config.yaml
d_shared_expert: 0
routed_scale: 1.0
router_noise: 0.05
vocab_size: 32000
norm_eps: 1e-06
tie_embeddings: true
optimizer: "muon"
beta1: 0.95
grad_clip: 0.5
train_tokens: 616500000
dataset: "wikipedia_en"
Below are experts of layer 4 (counted from 0) of a mixture-of-experts language model. Rows are named router (the router's row for the expert), down (a neuron's output weights, with its number) and show model dimensions 192-255. Each number is 50 + 15 x the weight over its row's rms, rounded and kept within 0 to 99.
Before each expert's rows: "raises" lists some tokens whose logits its average output raises strongly, later layers aside. This comes from a sample of Wikipedia text that the model never trained on.

# expert 6
raises: ",", "'", " and", "-", " ", " ("
router:50 37 46 56 35 19 53 59 51 80 43 72 31 47 70 47 33 61 32 51 43 53 48 60 56 45 35 63 35 50 66 61 65 40 61 41 23 55 74 41 37 28 40 43 14 48 71 78 31 68 67 55 58 42 42 25 59 37 52 57 47 48 50 21
down0:54 33 37 46 45 64 28 33 19 47 41 55 69 47 73 57 56 47 37 46 44 63 55 60 62 35 58 50 63 78 54 73 41 28 52 64 55 24 20 28 59 33 48 35 33 58 41 70 57 52 28 39 54 68 51 70 32 44 52 41 72 33 63 63
down1:51 52 26 35 35 60 60 59 41 45 65 51 54 65 57 56 33 46 58 31 53 58 39 45 52 51 52 54 44 47 77 28 40 26 50 19 57 67 51 55 55 60 34 46 44 55 45 59 29 54 14 57 60 34 37 48 53 41 52 49 63 40 56 37
down2:43 38 64 49 59 70 65 36 42 54 54 54 59 32 90 37 58 39 60 66 43 62 36 32 56 71 46 56 39 76 34 48 61 54 19 69 52 86 62 47 54 42 37 38 73 52 52 36 31 67 49 55 67 70 49 53 61 55 42 72 38 50 43 45
down3:54 53 52 63 38 48 12 44 44 29 65 39 56 51 36 94 55 70 67 20 55 31 56 57 39 65 22 72 54 42 55 20 50 46 87 56 48 32 43 62 40 61 57 54 70 37 65 38 63 60 37 30 48 51 66 26 54 67 82 42 50 36 58 47
down4:69 28 85 38 59 53 43 37 68 33 54 51 65 58 45 50 57 47 44 43 16 25 66 78 60 54 18 50 35 44 56 54 55 42 44 40 44 17 62 60 38 69 48 54 45 65 39 58 57 50 41 76 57 53 38 54 33 57 86 57 57 34 48 57

# expert 9
raises: " and", " in", " as", " on", " with", " to"
router:46 51 53 31 52 48 47 59 58 26 35 51 65 38 59 41 33 38 68 38 50 51 42 38 44 34 52 39 67 58 53 66 34 61 57 78 60 44 74 43 69 55 58 35 57 49 40 51 52 44 60 80 61 39 53 61 60 36 39 49 62 72 35 58
down0:42 69 40 70 65 81 44 44 41 42 69 53 54 58 26 46 35 57 54 29 24 75 60 32 42 43 57 39 36 47 30 69 69 53 46 41 42 68 43 52 72 42 38 54 76 48 37 39 55 47 72 45 31 81 58 62 44 48 57 29 50 40 52 39
down1:48 16 75 30 51 46 55 32 25 32 56 49 34 76 38 43 66 43 47 46 36 31 56 55 89 40 51 45 50 50 62 68 55 60 85 22 43 27 27 54 66 58 34 26 61 51 43 38 36 74 45 53 38 41 58 68 64 42 41 38 46 28 49 69
down2:62 72 61 90 52 38 58 61 64 47 51 55 22 58 70 45 44 26 28 30 54 46 57 38 61 52 34 46 96 30 58 35 42 57 49 45 66 34 70 47 60 27 26 29 67 25 54 55 45 30 39 39 26 54 48 37 49 17 58 48 38 68 37 27
down3:54 25 30 54 44 80 58 29 45 47 28 51 61 54 77 71 37 45 81 60 50 40 43 60 38 41 47 46 51 52 55 34 50 29 52 58 43 52 41 50 52 62 55 42 63 60 53 35 55 55 54 51 18 34 35 64 47 77 63 67 53 41 87 02
down4:51 46 76 47 31 59 65 48 34 53 27 56 46 39 60 70 84 49 59 55 58 55 32 37 59 69 75 57 43 61 17 76 37 80 56 49 51 52 47 39 40 23 48 35 54 57 40 49 49 52 56 61 71 66 67 47 42 32 48 35 60 49 58 32

# expert 5
raises: ",", " of", " in", ".", " on", "\n"
router:51 69 73 30 13 46 35 43 44 26 66 41 56 77 47 48 60 40 47 29 48 48 72 51 41 42 50 49 52 64 40 56 48 54 65 59 35 26 55 54 44 56 72 72 47 39 41 52 75 51 14 37 69 50 62 31 34 60 15 67 48 36 58 70
down0:66 44 58 44 29 84 45 33 61 43 39 80 36 34 46 41 70 85 59 44 67 46 58 46 42 44 41 44 50 48 69 26 43 51 51 59 27 53 32 47 38 27 49 54 44 65 44 65 47 60 63 43 74 31 45 48 49 35 70 70 44 56 67 50
down1:33 74 23 48 47 29 58 29 58 39 41 35 43 26 58 46 61 71 38 37 57 59 56 50 67 44 48 15 50 39 35 55 60 67 64 45 35 16 61 41 73 54 47 36 51 51 57 51 52 52 62 50 40 40 72 60 55 44 41 71 41 50 49 56
down2:53 44 61 62 42 49 57 37 41 64 46 34 45 43 62 71 48 26 52 66 72 41 57 55 49 51 64 36 61 47 48 50 69 41 67 86 50 53 37 26 48 66 73 61 34 98 33 52 71 93 55 41 47 32 51 57 59 52 43 56 45 21 65 19
down3:41 41 63 33 64 39 57 21 24 46 42 46 44 38 46 48 42 63 38 42 63 51 41 36 62 78 73 36 56 65 49 51 52 36 53 41 52 22 52 30 74 44 30 54 47 51 37 40 62 64 31 50 29 33 63 48 63 37 54 57 64 46 48 27
down4:46 53 63 70 19 33 36 62 38 35 62 41 51 44 14 40 67 38 43 50 52 50 40 72 55 73 70 52 36 22 38 62 38 57 58 49 50 36 44 52 73 44 40 48 61 55 52 56 76 80 17 63 85 54 54 35 45 47 50 40 33 50 56 81

# expert 3
raises: " ", " 1", "\n", " 3", " 2"
router:40 48 52 89 64 41 65 42 49 69 38 46 38 49 38 72 68 57 54 50 55 50 69 33 52 36 51 60 68 45 49 33 57 32 41 34 37 60 28 37 54 50 59 44 27 44 71 46 28 46 43 28 60 40 38 42 34 82 66 62 59 49 47 33
down0:34 47 25 57 47 36 49 65 38 69 53 38 57 12 73 63 56 44 57 32 55 49 48 58 32 50 72 62 47 60 49 38 46 41 60 58 48 48 50 43 66 57 48 50 36 57 41 49 50 69 57 53 57 54 49 40 42 61 56 36 61 78 59 58
down1:31 15 59 76 21 21 46 60 59 72 61 21 78 51 57 50 36 42 49 55 33 16 62 72 34 53 09 61 66 41 61 49 68 26 46 65 53 44 30 73 59 26 43 53 48 44 50 55 45 31 58 69 60 29 59 25 51 54 67 55 53 74 56 64
down2:47 39 48 43 66 48 26 49 60 38 38 63 33 62 56 55 37 54 34 66 67 37 59 61 38 68 76 56 55 65 57 50 39 13 37 49 46 65 55 68 48 43 66 35 15 72 52 32 39 66 68 52 83 60 62 39 49 73 38 47 70 56 66 61
down3:14 58 60 47 38 20 58 47 63 60 77 38 38 61 51 69 58 59 55 71 37 35 53 18 55 29 83 67 62 74 28 55 49 67 48 76 38 37 82 43 31 39 65 77 45 39 39 56 58 64 47 55 59 68 29 63 47 58 41 52 45 33 75 54
down4:65 42 36 65 45 65 24 52 65 58 50 34 46 67 52 60 52 68 53 38 32 86 29 54 48 60 28 64 60 43 68 31 75 63 21 48 47 57 40 45 49 72 45 65 54 44 56 74 49 10 60 59 72 50 30 52 34 57 18 42 36 52 37 27

# expert 11
raises: " the", " ", " a", " an"
router:49 27 38 25 63 41 73 42 36 52 55 60 49 61 49 47 49 36 32 50 74 54 66 40 32 55 46 68 67 49 42 57 42 67 46 57 41 61 62 55 51 41 45 44 69 59 32 34 55 25 53 71 66 50 44 96 52 35 56 42 47 36 41 39
down0:50 45 49 61 49 66 52 36 77 55 32 63 19 71 63 47 59 66 79 74 57 43 54 53 44 35 63 40 61 43 56 27 50 73 53 55 43 63 66 37 45 38 58 66 31 93 51 77 77 56 42 30 55 33 61 73 37 33 45 48 42 52 43 76
down1:28 39 67 57 48 63 46 57 46 45 52 94 33 83 49 59 23 45 47 43 66 47 49 54 44 61 26 60 47 41 44 65 31 63 49 64 50 51 47 31 48 64 39 60 54 66 65 44 42 51 44 37 52 39 55 58 39 61 44 70 65 51 58 34
down2:58 58 68 61 41 80 19 61 61 49 53 86 50 36 31 56 78 35 65 48 42 47 29 36 36 67 23 77 50 49 52 56 79 47 68 45 42 43 14 77 38 61 49 40 40 43 66 58 43 43 71 26 38 47 69 62 46 53 20 48 46 50 47 46
down3:60 56 72 25 32 29 23 39 64 66 62 57 52 45 60 49 43 57 74 64 75 52 60 44 40 50 62 50 71 31 38 44 39 73 26 50 38 41 45 47 45 56 49 23 57 29 60 48 44 49 47 50 58 47 47 59 63 50 38 65 61 45 75 74
down4:33 53 56 49 73 42 30 51 45 32 52 52 42 39 56 52 47 66 53 58 59 25 63 24 60 77 43 48 58 56 69 49 70 39 51 61 52 49 72 94 68 44 55 64 37 54 49 29 43 47 43 43 39 48 92 62 61 44 44 35 61 66 10 33

# expert 7
raises: "-", "In", "\n", "===", "==", "The"
router:37 54 46 60 36 50 47 44 38 45 45 26 27 46 36 60 33 59 63 39 59 45 57 29 70 44 45 67 50 38 39 46 75 55 52 19 67 73 47 67 27 53 45 31 55 49 51 68 64 52 42 46 50 56 66 35 28 65 52 36 47 94 81 51
down0:52 59 25 24 51 60 55 51 51 59 50 38 58 57 52 48 53 60 57 68 65 56 24 60 48 33 56 52 35 34 48 60 43 50 73 77 50 46 40 66 42 60 92 75 42 71 22 76 62 23 27 51 52 61 39 57 60 68 56 76 25 38 49 42
down1:52 47 73 58 73 37 48 51 56 46 30 33 52 57 40 62 76 53 43 40 58 29 60 41 91 54 65 71 34 40 66 55 66 43 48 37 58 49 52 82 23 42 61 59 17 69 40 47 55 55 50 42 54 47 49 66 22 39 54 64 49 09 59 29
down2:52 86 51 48 48 62 43 54 51 47 87 58 61 63 24 37 31 48 29 80 60 54 63 49 42 59 78 61 27 37 39 72 62 52 57 83 72 57 44 40 59 40 25 54 68 47 67 42 41 55 68 50 15 62 40 41 36 58 36 39 18 47 35 46
down3:58 45 52 54 65 80 54 54 27 36 68 16 48 33 77 42 36 43 41 45 70 26 70 65 45 75 45 22 51 60 61 90 52 34 63 51 74 85 64 43 39 51 39 45 76 45 75 38 56 36 43 82 53 50 45 47 49 71 36 45 42 45 48 39
down4:61 24 59 24 44 60 53 52 45 59 42 49 39 10 65 22 56 78 39 34 41 54 43 61 43 64 52 58 30 60 76 42 65 19 49 35 55 77 46 55 31 49 47 72 58 25 11 60 51 49 39 44 46 61 62 70 31 63 49 64 33 37 42 61

# expert 13
raises: ",", " (", " and", "\n", ".", ")"
router:45 40 32 47 43 60 19 74 29 44 59 45 46 41 63 54 52 40 65 72 53 41 65 55 49 51 49 36 43 40 64 51 42 39 24 75 28 50 61 38 47 71 55 84 60 72 29 78 64 66 65 42 53 63 57 71 46 46 46 65 32 52 42 22
down0:45 43 51 64 57 19 50 44 69 44 43 44 45 58 53 64 67 32 75 51 39 65 44 49 50 54 66 71 37 32 42 55 27 55 21 51 64 49 67 29 51 39 62 57 62 68 76 63 55 28 52 46 78 55 57 69 54 63 50 57 45 32 63 40
down1:59 25 57 54 54 40 17 51 70 64 44 48 59 34 46 60 62 53 51 31 46 54 30 22 74 32 44 49 42 49 51 26 49 53 66 55 70 35 44 59 57 46 50 65 46 49 32 62 53 53 35 44 52 64 52 31 45 61 36 32 73 57 72 48
down2:49 75 34 54 52 34 36 66 58 68 59 54 63 78 61 46 44 42 64 64 81 46 51 51 44 31 87 49 55 58 52 33 59 39 24 48 50 34 62 58 60 49 41 42 30 40 56 33 43 42 56 27 38 52 49 33 38 67 39 63 62 55 67 46
down3:51 51 42 42 40 48 31 58 52 40 33 48 39 42 40 41 69 63 45 31 28 67 42 51 60 43 49 47 61 56 58 58 71 53 55 82 54 50 32 52 40 42 71 40 33 51 58 48 58 75 46 53 55 36 48 78 51 44 55 49 72 54 48 40
down4:61 58 66 45 53 51 46 57 24 42 54 38 49 42 55 73 28 45 18 40 55 52 55 48 66 41 44 24 33 38 45 32 66 52 32 44 56 19 45 63 45 53 41 61 82 60 49 50 54 38 52 71 37 74 36 63 75 53 72 62 53 38 49 64

# expert 17
raises: "-", ",", ")", "\n", " of", " ("
router:36 63 49 27 45 65 48 56 79 45 27 52 51 34 45 51 63 51 47 62 35 74 38 73 62 52 66 64 54 60 62 68 37 32 56 46 70 52 57 41 67 47 49 75 33 81 66 61 51 49 64 54 51 45 51 40 44 41 25 36 51 46 43 61
down0:21 63 46 34 31 39 32 51 23 54 64 44 47 45 62 55 33 13 57 67 76 32 54 04 30 84 27 41 41 38 58 80 36 71 59 37 65 43 65 48 28 61 52 46 47 51 70 37 83 38 49 53 46 45 34 65 46 33 47 48 21 64 52 57
down1:60 32 20 01 41 37 55 56 44 80 58 54 45 53 62 55 29 87 58 41 50 47 57 77 59 45 75 65 70 16 39 31 20 33 35 67 51 60 55 46 34 43 42 39 47 62 36 36 71 38 50 59 28 51 33 52 42 46 25 61 61 35 62 47
down2:43 80 30 32 55 80 43 42 39 39 61 75 46 49 66 48 38 60 51 28 60 49 42 42 58 25 55 22 55 31 48 25 44 40 34 40 32 51 46 65 52 54 33 70 40 66 39 77 45 48 54 42 43 44 49 43 39 35 46 36 56 47 45 72
down3:59 46 44 40 60 38 92 52 44 39 67 64 52 27 43 71 29 42 47 42 19 40 29 70 68 36 62 61 54 45 46 56 50 56 52 43 38 25 60 39 53 64 65 56 52 44 72 51 54 51 30 47 85 67 54 56 42 45 51 69 35 33 70 68
down4:27 50 37 34 46 52 15 46 31 33 40 48 49 63 49 67 44 53 25 49 52 57 50 41 48 43 64 39 50 48 42 55 54 41 46 56 47 58 29 50 49 53 25 65 57 21 29 64 69 59 18 33 81 61 53 53 52 47 57 51 22 77 43 52

# expert 8
raises: "S", "A", "E", "s", "D", "C"
router:54 62 72 61 48 82 47 31 56 45 45 36 54 56 52 92 56 40 68 59 51 59 66 32 45 61 63 57 48 56 35 03 32 43 59 88 69 58 32 37 69 34 36 55 78 66 60 41 27 50 26 39 26 63 40 16 41 51 66 67 57 60 45 79
down0:57 50 28 60 38 64 28 65 52 41 44 63 55 20 45 53 48 29 44 36 57 71 76 58 37 36 69 48 44 41 61 60 63 47 69 51 32 64 63 39 76 55 20 45 32 57 40 49 53 52 46 04 42 49 57 62 65 44 81 54 49 56 52 74
down1:17 65 47 40 95 36 89 35 61 39 54 63 44 46 32 58 53 62 17 38 39 33 59 40 83 63 60 48 34 63 63 64 51 50 58 22 45 48 55 38 55 50 50 35 56 43 28 42 57 46 45 19 30 60 64 56 49 50 35 55 69 21 75 45
down2:53 18 38 26 45 29 59 64 44 64 57 59 68 45 57 68 57 47 77 72 64 38 52 43 72 48 38 61 40 56 48 28 48 59 43 32 26 31 44 63 47 45 56 46 93 53 46 73 41 51 38 39 65 62 40 35 75 32 41 80 33 50 47 28
down3:40 16 59 30 59 58 44 51 48 46 50 08 40 51 48 46 41 41 39 50 77 87 47 40 83 51 21 45 53 49 50 64 30 63 44 50 67 72 27 52 54 58 39 58 47 58 59 53 61 87 46 45 58 44 56 45 73 57 40 46 40 56 78 57
down4:37 47 47 50 48 71 51 67 38 45 45 55 27 57 43 78 32 44 66 58 46 37 66 33 45 83 57 38 74 67 37 71 49 83 49 54 49 36 41 77 40 83 61 62 69 15 31 27 53 61 63 52 51 56 47 58 54 25 56 32 47 68 66 71

# expert 2
raises: ".", "ek", "-", ",", "\"", ";"
router:56 34 42 55 28 29 56 57 58 70 35 51 54 44 47 55 65 61 50 56 50 49 39 68 29 78 57 53 32 62 34 34 26 54 71 46 50 39 57 63 36 48 37 48 39 26 79 50 43 53 57 44 45 38 72 61 68 48 48 27 77 30 41 41
down0:59 21 79 57 41 77 44 51 48 44 17 51 57 30 28 52 62 31 29 41 31 42 50 38 49 68 35 49 53 63 73 59 57 89 46 30 54 44 39 63 70 55 66 50 50 61 50 32 49 38 64 65 35 49 54 38 62 34 68 52 50 35 51 29
down1:60 65 50 07 09 29 22 49 43 57 23 53 40 30 38 50 52 40 69 36 44 35 65 67 36 29 53 48 42 55 38 45 59 63 57 39 48 48 37 46 29 35 45 65 49 60 32 58 67 61 34 30 52 33 46 82 44 31 27 54 60 55 77 55
down2:39 48 63 48 49 63 60 51 63 67 57 52 57 57 33 49 65 87 47 50 74 45 53 68 59 59 63 43 45 39 44 62 72 64 60 40 46 50 20 45 48 16 24 54 62 48 47 51 58 62 61 47 42 55 52 56 78 47 49 37 41 36 41 27
down3:64 58 50 33 37 09 59 45 70 21 29 37 39 51 31 51 43 40 31 63 47 52 43 57 48 58 54 61 72 42 38 48 71 68 46 36 23 44 83 42 22 44 58 29 53 37 32 69 74 59 26 68 61 78 35 59 44 20 74 50 57 63 45 69
down4:49 45 60 84 56 37 48 83 52 39 52 60 40 45 52 44 59 44 38 63 68 45 58 58 00 48 74 43 37 50 42 42 60 42 55 41 43 62 65 48 54 47 34 70 64 46 47 21 47 63 31 56 39 82 28 53 75 66 60 56 28 60 64 22

# expert 15
raises: " in", " In", " (", ",", " C", " "
router:53 76 58 50 56 34 53 73 37 26 59 61 63 19 49 40 52 65 52 73 41 41 16 55 80 54 67 49 37 58 70 83 65 31 30 52 42 54 35 53 57 67 55 36 60 59 50 34 52 68 62 41 48 88 51 30 36 50 82 77 26 17 40 66
down0:51 53 21 53 37 68 46 48 41 41 49 31 30 56 33 56 57 50 52 51 51 41 41 59 45 45 23 59 68 23 54 47 36 68 70 80 46 40 37 52 55 53 74 35 42 41 55 61 17 49 24 24 42 71 53 49 36 46 26 69 66 48 39 60
down1:63 75 64 39 78 45 53 54 49 47 60 41 43 58 55 28 58 64 74 78 56 46 54 38 50 42 60 40 60 66 34 68 42 49 67 31 78 58 67 20 49 70 50 40 36 42 59 38 87 60 38 32 88 35 65 51 32 27 47 56 59 48 62 54
down2:59 45 53 22 38 33 55 48 49 41 64 54 43 33 63 26 15 48 71 57 40 53 36 68 55 42 76 44 41 53 53 69 35 41 48 48 77 71 71 45 50 46 41 61 66 40 55 86 21 20 77 45 28 29 52 51 49 31 57 64 43 58 58 57
down3:55 42 33 49 59 52 44 27 49 68 26 50 79 43 34 43 47 45 57 45 54 25 53 63 61 38 55 47 44 64 56 57 40 63 59 47 45 30 62 61 27 36 42 66 64 41 42 71 51 42 44 55 30 35 24 64 49 60 59 49 73 57 84 14
down4:33 35 52 60 44 46 21 72 49 30 48 32 36 45 48 50 60 57 13 67 47 69 77 72 25 43 39 69 76 66 55 53 43 61 61 39 47 66 22 34 39 66 47 71 76 57 64 20 60 77 40 52 62 98 40 11 52 07 24 54 28 54 51 94

# expert 10
raises: "\n", ",", " ", " |", " and", " ("
router:65 36 30 43 53 63 40 67 57 65 52 46 37 44 40 33 71 81 33 73 12 42 48 56 53 32 49 55 31 53 61 68 54 40 63 40 54 41 56 66 53 26 73 46 49 61 23 49 72 39 77 69 30 59 67 41 78 20 38 45 43 53 55 44
down0:52 57 72 47 69 77 68 52 45 48 50 36 39 49 55 22 73 47 45 44 32 28 44 26 64 38 61 72 39 73 46 54 39 85 42 41 56 38 62 41 30 17 38 68 65 69 80 69 19 33 50 59 39 43 25 40 52 42 39 54 41 57 61 52
down1:34 61 37 48 46 43 55 66 47 48 51 81 31 55 41 52 67 26 41 48 66 80 61 34 14 56 59 41 47 59 36 39 48 46 42 42 49 57 82 59 45 53 45 61 53 44 52 48 51 37 55 56 61 54 63 46 61 63 55 59 58 59 26 61
down2:69 49 29 47 64 61 35 52 37 35 48 29 58 52 52 46 55 45 72 64 63 65 82 39 52 44 46 24 72 38 28 71 46 27 68 49 54 43 62 56 53 42 55 60 77 32 27 40 34 38 75 65 82 46 60 63 23 48 53 33 50 44 61 49
down3:44 58 12 48 61 61 47 59 47 70 41 60 36 58 54 37 64 33 28 46 31 77 58 67 57 77 30 61 62 41 35 64 70 50 68 54 53 50 52 27 44 30 67 43 66 48 46 54 19 70 56 53 60 62 65 63 45 70 29 33 43 70 02 45
down4:61 59 76 47 57 41 34 43 36 45 56 29 39 66 52 44 55 42 52 65 58 47 56 57 04 60 54 35 34 32 62 68 13 46 49 51 55 31 76 52 93 59 66 61 63 45 74 50 30 29 60 35 24 41 45 41 48 20 52 35 44 52 53 32

# expert 4
raises: "\n", " of", ",", " (", " and", " in"
router:76 67 39 48 70 77 49 44 69 60 47 60 54 70 49 66 28 48 71 45 44 50 36 74 33 46 23 54 46 23 51 41 64 60 39 36 52 35 38 58 39 43 81 64 25 49 34 54 36 55 42 35 48 51 49 64 33 79 68 57 50 84 50 63
down0:53 77 64 52 46 41 47 37 36 54 48 65 65 55 69 64 63 80 33 61 52 65 69 68 61 48 58 49 42 38 75 60 56 50 50 71 29 45 47 59 59 45 61 23 57 52 29 46 47 46 58 11 48 64 34 69 45 41 58 50 56 61 28 52
down1:66 67 69 56 73 45 29 35 36 40 40 32 61 41 52 40 60 50 29 32 59 38 71 55 23 63 69 70 60 38 78 43 59 43 52 46 52 80 18 49 54 59 38 38 65 49 44 45 63 72 67 56 55 64 48 43 44 31 76 44 61 48 27 71
down2:72 18 91 56 60 97 35 43 58 53 39 32 46 48 56 51 58 49 55 84 35 62 65 70 35 56 41 57 56 42 49 46 30 47 09 37 40 61 51 40 44 56 44 18 52 77 43 52 25 60 81 59 59 59 63 68 55 64 56 54 66 69 58 51
down3:71 61 31 49 77 66 45 53 42 45 60 30 05 48 32 57 72 38 36 40 42 45 66 71 35 19 60 52 52 56 54 55 57 39 72 65 39 67 39 51 27 36 64 41 22 67 35 65 46 52 64 57 64 74 45 58 85 61 42 54 59 26 39 49
down4:53 33 57 52 36 30 28 47 56 48 65 64 39 51 40 48 51 63 85 32 39 56 53 39 49 38 58 72 54 55 54 66 66 41 56 23 71 44 27 60 69 19 44 55 44 29 49 46 39 62 40 42 55 58 51 29 38 31 48 33 34 64 59 47

# expert 0
raises: "\n", " |", ".", " in", ",", ")"
router:11 54 67 55 67 40 61 55 67 52 39 03 66 75 52 69 49 48 61 17 41 69 28 40 45 34 28 79 45 51 42 42 65 48 52 43 35 62 42 55 32 71 20 44 47 18 51 44 49 61 46 37 41 33 57 61 48 58 58 29 56 73 41 68
down0:49 43 53 31 49 20 42 55 48 39 64 66 44 44 47 80 56 20 68 28 18 55 81 10 58 59 81 63 62 79 19 34 71 47 36 54 52 53 48 69 63 55 40 55 69 36 56 18 47 88 48 48 39 45 57 53 38 60 38 49 46 45 42 30
down1:70 57 60 57 63 43 40 66 36 43 49 35 44 59 54 34 51 57 21 25 41 42 61 62 59 52 69 28 24 65 72 56 71 65 80 86 59 55 61 59 83 36 46 66 62 59 90 51 45 49 71 87 52 31 63 61 49 53 68 38 43 62 72 66
down2:56 41 37 32 48 52 31 65 38 53 41 42 67 65 60 39 42 59 55 72 39 63 61 68 18 59 74 43 68 60 71 69 54 38 48 55 41 43 52 68 40 39 51 76 54 62 76 49 25 58 39 36 32 55 35 70 35 56 42 32 37 61 38 42
down3:39 80 42 39 56 53 51 52 66 73 51 16 41 43 72 55 45 45 78 50 66 60 53 43 36 39 61 36 67 48 30 38 40 82 43 48 39 63 57 45 49 46 27 25 46 59 48 41 52 68 45 30 66 42 52 17 62 59 41 55 58 60 26 62
down4:54 48 73 59 65 47 50 30 64 32 63 50 47 31 58 51 67 65 31 53 67 36 36 46 54 31 11 72 24 60 59 46 72 46 34 44 39 45 40 67 50 47 45 30 71 36 48 54 37 27 16 40 41 42 72 64 17 39 64 65 39 67 42 35

# expert 12
raises: " and", " (", " |", ",", " /", "\n"
router:55 48 59 47 73 88 56 42 56 70 82 43 35 44 52 33 23 46 66 50 69 31 54 52 28 70 39 62 63 66 23 47 55 50 47 14 61 54 39 22 50 59 29 57 41 34 42 64 37 66 55 65 29 32 78 64 54 60 38 62 45 51 83 25
down0:23 28 56 40 62 07 33 46 20 43 38 35 48 29 33 63 66 79 56 50 77 57 55 64 42 73 44 48 26 51 61 43 61 72 52 62 60 47 45 68 44 56 45 74 32 60 58 27 41 52 60 37 58 48 33 52 50 61 64 48 48 69 21 52
down1:46 46 48 35 36 29 53 81 68 78 50 43 52 37 65 67 45 58 59 33 55 57 28 52 48 40 35 51 42 54 75 45 25 59 44 53 60 33 74 40 75 77 45 54 61 38 44 84 12 47 48 46 55 59 53 50 62 35 52 60 21 59 38 37
down2:51 39 37 69 44 40 51 24 57 36 47 43 36 64 23 46 56 37 70 61 48 44 55 47 56 40 65 68 51 79 44 76 53 51 38 83 59 49 64 38 51 46 52 69 35 42 56 71 46 50 52 57 63 54 63 47 58 37 53 54 50 37 32 64
down3:39 52 61 38 41 29 65 63 76 33 55 35 54 63 40 60 60 49 40 34 46 38 60 16 55 45 50 42 64 31 46 42 47 43 68 45 56 52 48 61 30 58 64 41 64 24 40 38 44 44 48 54 42 58 31 52 70 83 54 66 48 57 56 48
down4:46 15 64 61 60 58 55 70 58 39 52 71 44 49 66 43 61 45 63 48 75 65 46 63 60 34 36 44 66 47 47 41 32 93 33 69 55 69 39 53 69 67 51 61 53 36 70 66 60 56 58 85 85 46 48 57 92 61 04 54 69 61 32 43